config = dict(
    experts_per_token=2,
    activation='swiglu',
    vocab_size=30153,
    lr=0.00197,
    batch_tokens=[32768, 65536, 131072],
)
Below are experts of layer 6 (counted from 0) of a mixture-of-experts language model. Rows are named router (the router's row for the expert), down (a neuron's output weights, with its number) and show model dimensions 192-255. Each number is 128 + 24 x the weight over its row's rms, rounded and kept within 0 to 255. Numbers have three digits each.
After each expert's rows: "comes before" lists some tokens at least twice as common just after its tokens as in all text. This comes from a sample of Wikipedia text that the model never trained on. Tokens count by the router's weight.

# expert 14
router:123144147128148158147126105147112137179092129140111212116114150147138125153154129100132130151162101117129129116090130099115098123114131114126121142090153150133107140145138158099152163109128114
down0:097105145134097131092155088149102106099146098137124176077123088138153124109136139138127124158135115071105128152120150112171126181132144116136106085155083133146122129111141138121137153124099128
down1:104123129125128122120114119133141156107128132132148111105114109112145112164137100115139135113111174106147140152075131101128134112144141138067150107110094099083141102098117088113142130115203100
down2:149109100124135130096142109117117133157126091145146135116111112123102097117107118146158072088139118147120104103087125106136116135122125126149090177127163151109117138152149094138116128093127131
down3:153108147128093123126112139122161096118166149165135115129140110147098157169094113175121127120124189117117112111118122156125125096114159130115101136121129136150098084110152095114152159109130107
comes before: " |", " ", " 0", " 1", " 2", " 3"

# expert 0
router:078119133096134167136116138108138145120146140158114092118107173125137085178133132104107131146134126119124160173109156123153082160142136134144124118141114125143113196103132171141109145148148137
down0:106110099071110113153155155085153109105126148171103117128162114110169152131112154125156103133145086127130146106123090093130098117111153161162156143115125161128096101075143131097167121104125168
down1:105086139091136115154124124157130127139111120151127142095123137129134157146126123133146106125121137122058184131116178090100101122094091150138151115131074173110134161123134133150151080081142127
down2:134097101136144114119133129136130124169129141134090112119151135140090151130113141139143117133145089132142151138152118127165125095137081090062103161163089139150146148126118181125113191122104106
down3:120140126069133140115138142127149159127124132085116138143148129171131132151121150126100117163108143122118110156155118140121078147143159154119128118130101114119071172136125115155095135132114152
comes before: "\n", " ", " 0", " 1", " —", " 2"

# expert 17
router:115106127174135096162160125123149117128161118129117107132104145077126121124135099126122175117161166164148158107125139105105077151102130134128106149151170163147096100171088123097090113126144147
down0:150190095125137145134158163160133111161127120134127131147197088130103122118164116139128129126138142160147133104114148125100106139147116149151112130144135107128176127119131180148125118105079110
down1:155154118156152138090161136115142114127150138123125181144121170148132097152155126132146132129114140110075114120132131161133137111128123105132091107088170113096134128105108115129125111135153141
down2:094162163120130136124130117179104102112138097135126160128124074094126107137166125140107103141137113112132131122171117111146169113169139117117158155108089158117113115140100117117119115117135148
down3:146143130172173141161125157115182141127106109119138165134086111125147159142097178143093150133143144158126147141108091129125131156097139095115118119127131159118120112090112147154143128152133123
comes before: "\n", "|", "The", "==", "In", "="

# expert 29
router:093105162097138149095144114138154170158145123153147074099115099147112135122096155160141118160142134117131116127138103118157119109118131171112127141103123132146055117164097153123146061067159117
down0:120110104083135134092148131150121093127188135133134117100133139131162093126163143153101085140116108124177138139125114149152087119126105134066115150106134127131110101116147100134120077108095140
down1:119112162111131157147106130099071105129110097117155147166134111099104132086118136110153127128140122119111083109132100086114133133133120136118158133081113101143127103148149162145152139170112111
down2:119118128114097154116143068131095135127137162127129163166107129141139130184146100120139106154136124163165102099111120127091126136145126129129120120146128135126150165075170111134155134125124117
down3:089132172135139102138138123146174169150115155138144114111116137132119181118118107172180108153101121113135136161117133095140134113125142181075118120108139123175154108098165147166056162116158133
comes before: "\n", " The", " He", " In", " It", " This"

# expert 30
router:141168141140094145120125130090154132101120136101133187102103092138194152143141101101122107101104165122125118146154131135131144125203115103130119086128118141100139121096127121177143118130117089
down0:116127141118149112116090160131118135147116076139125163127152124134182133122134098094061137127114090122132098100110094132132111167136129123160126129119128163120133137148104164113121144161150108
down1:163052131108108127155150146152079141143092158180161140150110112122136122121161165178140139136143126132137100133136129159124124144138165125098121145131133139151125084111101117155104094080110096
down2:143103110098133122128121124149144126116137192091154102121153106148112146147118109152165104171132122103121121108124089143133125107104151126104102140071129159105168147071142139112121124131129156
down3:171123120118145092118136138116109134149084139159138120121159121106125133127139117063175107141141123130156151143111097118123129128162142146135143112103138086171115131112121124118128162112147138
comes before: " the", " a", " United", " same", " his", " first"

# expert 28
router:148131078080129125124113144153135128148109117151116105111162163135125100163112108123174176172131167118111141133139134107133100087141095149127140106108155096163096147127152075106134140199114162
down0:126100134098149107083129143136116109153152134149133107139146148151162133110128094135154121173143105095102118083125160089144116141148137199149072151132172135118118132138085092104097124144152152
down1:123143158140150093152102090092157167111131140160172147124132115100100095156116155101113192103144116113086167159143146144137084161152142201119128148076135119144146116138115119118100125144123162
down2:126101162129181128119132107085115118102098097124184119142197157148109122130171160113133112161175157154138102076122138187132145125187176162124121109144128146085074103118125138174117142142154139
down3:128110180116120138140116142127143141147101092113113116152131142107155153109139136158146136090081150140130181140136116092146137133105136123147167144099156130128095111126131182111105109058079136
comes before: " of", " in", " to", " for", ".", " with"

# expert 6
router:147128105127135129140132134121083124115135123132157164144126126100130157097150138097117172156086116138110112129143137129123169123127099144094130110132124115156075112084109088058142131085096122
down0:136133142114130127093156151117174113151134097081122144152125137145097129112139130123153156112096154138126167109141166103164099091138138183108108127127138134114159159114103132113138072113125124
down1:107146088119092094144182121148155119065127139101115063133145148115160116148124074114143165143167120122159108059136142153164092100145158132153159149091100160134156163180131125157089129098134133
down2:110160119097142083155116109157122136098144178135170123132136143103130114088139149141120141139133075113126100137148111119144098134138126126169127158101125134149134128137105134124105110116110127
down3:116155094119120043129104141139182054143111109100096174116156145136160113157129126103120120124127163172127133134130109137104103096084106127134145138080126116133116147110152153146134153167154121
comes before: " of", "\"", " and", " in", ",", "."

# expert 24
router:188112128125141113092113130114091104151181117127142094095154179110109111085110087092114100146143123119108123132126153103099074109109139112150119138102142166127138147095140135126124196126109118
down0:145149127107184131116116184156133107123117066140094158121104128152147117108137125065126154128094113095106131171149114127161105123167158164126142103109127095111161083135124108104124101121117158
down1:126126101109149148142112142134108138112106168104156122141101162139123118137130143120131114132125085129175123105160157115123156128106095131087111104156111162089081111169141120145107126137084104
down2:104105141123181154126140173142184136146112099150134125159132123132134137103138134131073131130128161108087136109119114141168164142126142150150098054138123145119114088153141144140124093144143138
down3:121141082145135125132111103150169143114114110150126124135128165130121153154098140158109119093115139083156160136128135118118120148156123129089103124111135110114093102117133112123141113147165154
comes before: "-", "|", "\n", " -", "Personal", "',"

# expert 5
router:134150090125133107109220117170186125114119115096129123109182124122124111136147076094172171112100135153132126118103139189117103128135118119111120128133110129126081132130123138163103178174143100
down0:113106111140127091140122098165119135118169165122128116093114114132118120100135132116125143083115090121124154098158099122108130090133093152093103070127143152115148122106124138094105139156132080
down1:136118159135131134139098151151131122135179140100139111087124138123156056120141151099132139143146138160140119102132082158157149141109120127104161133162143124110147089138112121098120170182149103
down2:129106106131120095120154088119152125090135126156114131149169116091134114151131154148135109135129111119102106112146141116146090137122125142134160106152140154146102128097130142134118137124143121
down3:144118090100119107105147145144097120106147131080148117093169090099055146153146132129144138125127151151126132131116115133125121127166155158132080090155149115110065164104117145120103148111175164
comes before: " of", " and", " in", " was", " for", "."

# expert 21
router:076142166105119164128156138071166143126156135154108119135128156158118132110133128144072102112137118115103122127102122131129101118128100153148117103133102160157126156134152084141130140151122176
down0:146124106141094152088095145145129157142155114133079146120147092129076148125165131147111114143138124164104113125124117160119137098141095103159141163133115141095145142086104119130164094153147150
down1:127134137129149119093136121147138116115112139147104121129144151117138136090116110129161148124122148106127130131174107127144146149129106144091128073121093154141140140143132087134164126133120118
down2:160148113126174130124124134152137122118141111143141121138108100149178117124159083141137130093132136097144127129149141106086165169118122102137116147127141116124108116150100115126124137109125137
down3:165140142103121124146090129090126171091148138142132134130129118187128102098141075120136169144111136123110058120119120147129090113129125115170163111130136105139123104109133149077121108137137049
comes before: " to", " by", " in", " as", " for", " a"

# expert 10
router:084112143133117126083145139117117069114159154135155099151093145128111114149124098123177195133181136135123119098151177184153074087107108092149144157160127103148139118124097088128118085116119114
down0:115122115159114140161117136159148118123118106115107163118134162118154112120120116144136118101148173085113126135131132126163085134105143147103129180117137108109127108108168162126156158137127163
down1:115123140153155121196121122133096139102181088144137121116160164124130120112118122132097120122094089099122143109113087108141112089148112111110094129079142133159101136157134138133124136122159146
down2:114161117100153135121113092153099125176147148132137144126137117181159109120142115140103123117104129121138130109159109143138160140134159072162105093113106117097053120139134105099128158112124093
down3:112135171142108128123136127103122104154163120136123115125131149152128101138139111108110128140148100121096131124126162155096124125133123141130135125124080150164121130154164160167105139117116154
comes before: " |", "1", "5", "),", "2", "4"

# expert 20
router:160133167150146126161130114147134138110146109125088087135146118137162143131116097147119116124097104135126152152130119135137143141137120120170140160138124120123162143117089074109130130097108114
down0:127151111138123135152133154145081113140171167113131105101141133106114141155083122084143098155128132109139114139108178116111125120154089139122124191131172134150125154112141125161142118104135130
down1:118124154113155132156133106153151168167129132136108128125154094133105137135137119132133092165100144139115145137149098133165121114136150147107144079165150137100181156128129143093143114130140073
down2:080082109152128147109127104100130182127093135149134106119134139138134106126149095123129098151119140074114182110114122157149122201108144112180126115097096157152147116143128136153133122127114134
down3:111160142165124114191112145101113149122147150114139149128153112099118149147096149113118151105113125177128118154120190118151137114141125074087130093112125100089131161120100152090065136097131141
comes before: " to", " in", " the", " by", " on", " a"

# expert 16
router:183146091168154149115113131117154124162115154136143150136163139107098098121124121145137099147070127122167111072081105107131126149118144090087152173125119085129173145130094128134147136179127187
down0:134148124141137120120151156110133073157122090137097142130137145147144126118122065092072106103115132112085096135148142132152072072139114113129129129184119092132132179128120159134168176106115109
down1:168125140132115105074129131082128147120114148073111136132131110091130115144125097177141123096112124133124156089160085093112144120105155119149089114133159171125162092130156153147099118174157091
down2:161097101130169158169124111109159123134123104097088142131099142145064097127138146132068104139153092173107163098141156120092092125162139122165132163138102151117085105135135113155117138111135121
down3:117208085133115074086150096139136143105107136093132113128129110133164174140110117122116155125154115142144125137158123129111104126090154113146096116158102136108116137094154133160120141167096139
comes before: " and", " the", " but", " which", " a", " he"

# expert 18
router:194105146111118119124114132118160133119149138121098116147112184126113138086135089164142109162185114096148147079133138122138145170099128148100136131125185137131145136154179102150112129132153126
down0:142111126178091143106102100136130104149090102155106158136199135150155137142123110166111140131098149117145108155106114087108136166124121105090141111128114128121111131134129142149101117168107094
down1:117123098092098126128163119093115137162163147105113126099087149127095120168099122125137126158132169120120112123186143175096107151110143144142132131131154133141111096132133154159122178116115097
down2:076126101120112088143126153119129113125107104153143118151111133148091105150126171091148115121118137128114118131176134140134118150142096116080120087123117104129118147139119134109087144129135143
down3:075135099089143130118185101116154112096082144133151172139103138126113147114157138095158103130137117129119134118116151135167143111184136106138116121130114144130116148190120144147122165107165111
comes before: " |", "\n", "-", " and", " is", ";"

# expert 27
router:126093094110091125133113122137143086133117128158138138149132104093202093124120146110119130099149126140123142151111140149145127145148142139129110096148104130117149106098106188130076091124166171
down0:119162113111089124112145102157100110098125119139160135118125114112157117114165163112096131120114109133150102139127079098151100150153188132145102122125099150102111088160131117140120135174163115
down1:083144133098146108101148128091162131139145111100126114111094105099130169133125142172134131102137149143133100131150118128136120117084154132124122068115168134124150094126129104157158115121134095
down2:169158106131151128144077120101159149126127085169117133181182118144125109132104199113118128135136140144152127148102131125128105105072162104119151098161146162096120151062094144086139138118133135
down3:112139140143164091147146144143129127096104128109142128131150129163137126174140143094091126092097131114155109146102139142105106109094155121148082107133159131088093133132140112149116150176133116
comes before: " the", " a", " his", " her", " an", " their"

# expert 2
router:104100103086111124099118134081093119186109113079135124116141144144107134068125132119170158148152111171071137111128128096091167129116126110144133111128132145143112096127147168144095134101115100
down0:142121104106104094111119155122111109138134111139161142161124095130143156135123117115155153118142162150075117142119157130104156152106105102114104178131120162126133102154152125143106089162105156
down1:140149136141108130094161151117147150102106119136164099124129117128102125151114112124110121104144105145157132138125150139140153141108117119105121117097112102164169102136124098129115129127109156
down2:130133153073125137139124105106086137111130170124132137144105154136153096120110135140104095146150108161155121137152132133126120091097120177140168136143125137120111138114147144146126113122148097
down3:081095121139130124115119144139084119142160136126118119084119133132135138108088138095111145105146128123140135149127144168148131165150116107122147141129127178154087113128086147132136117172091124
comes before: " |", "1", "2", "5", "3", "T"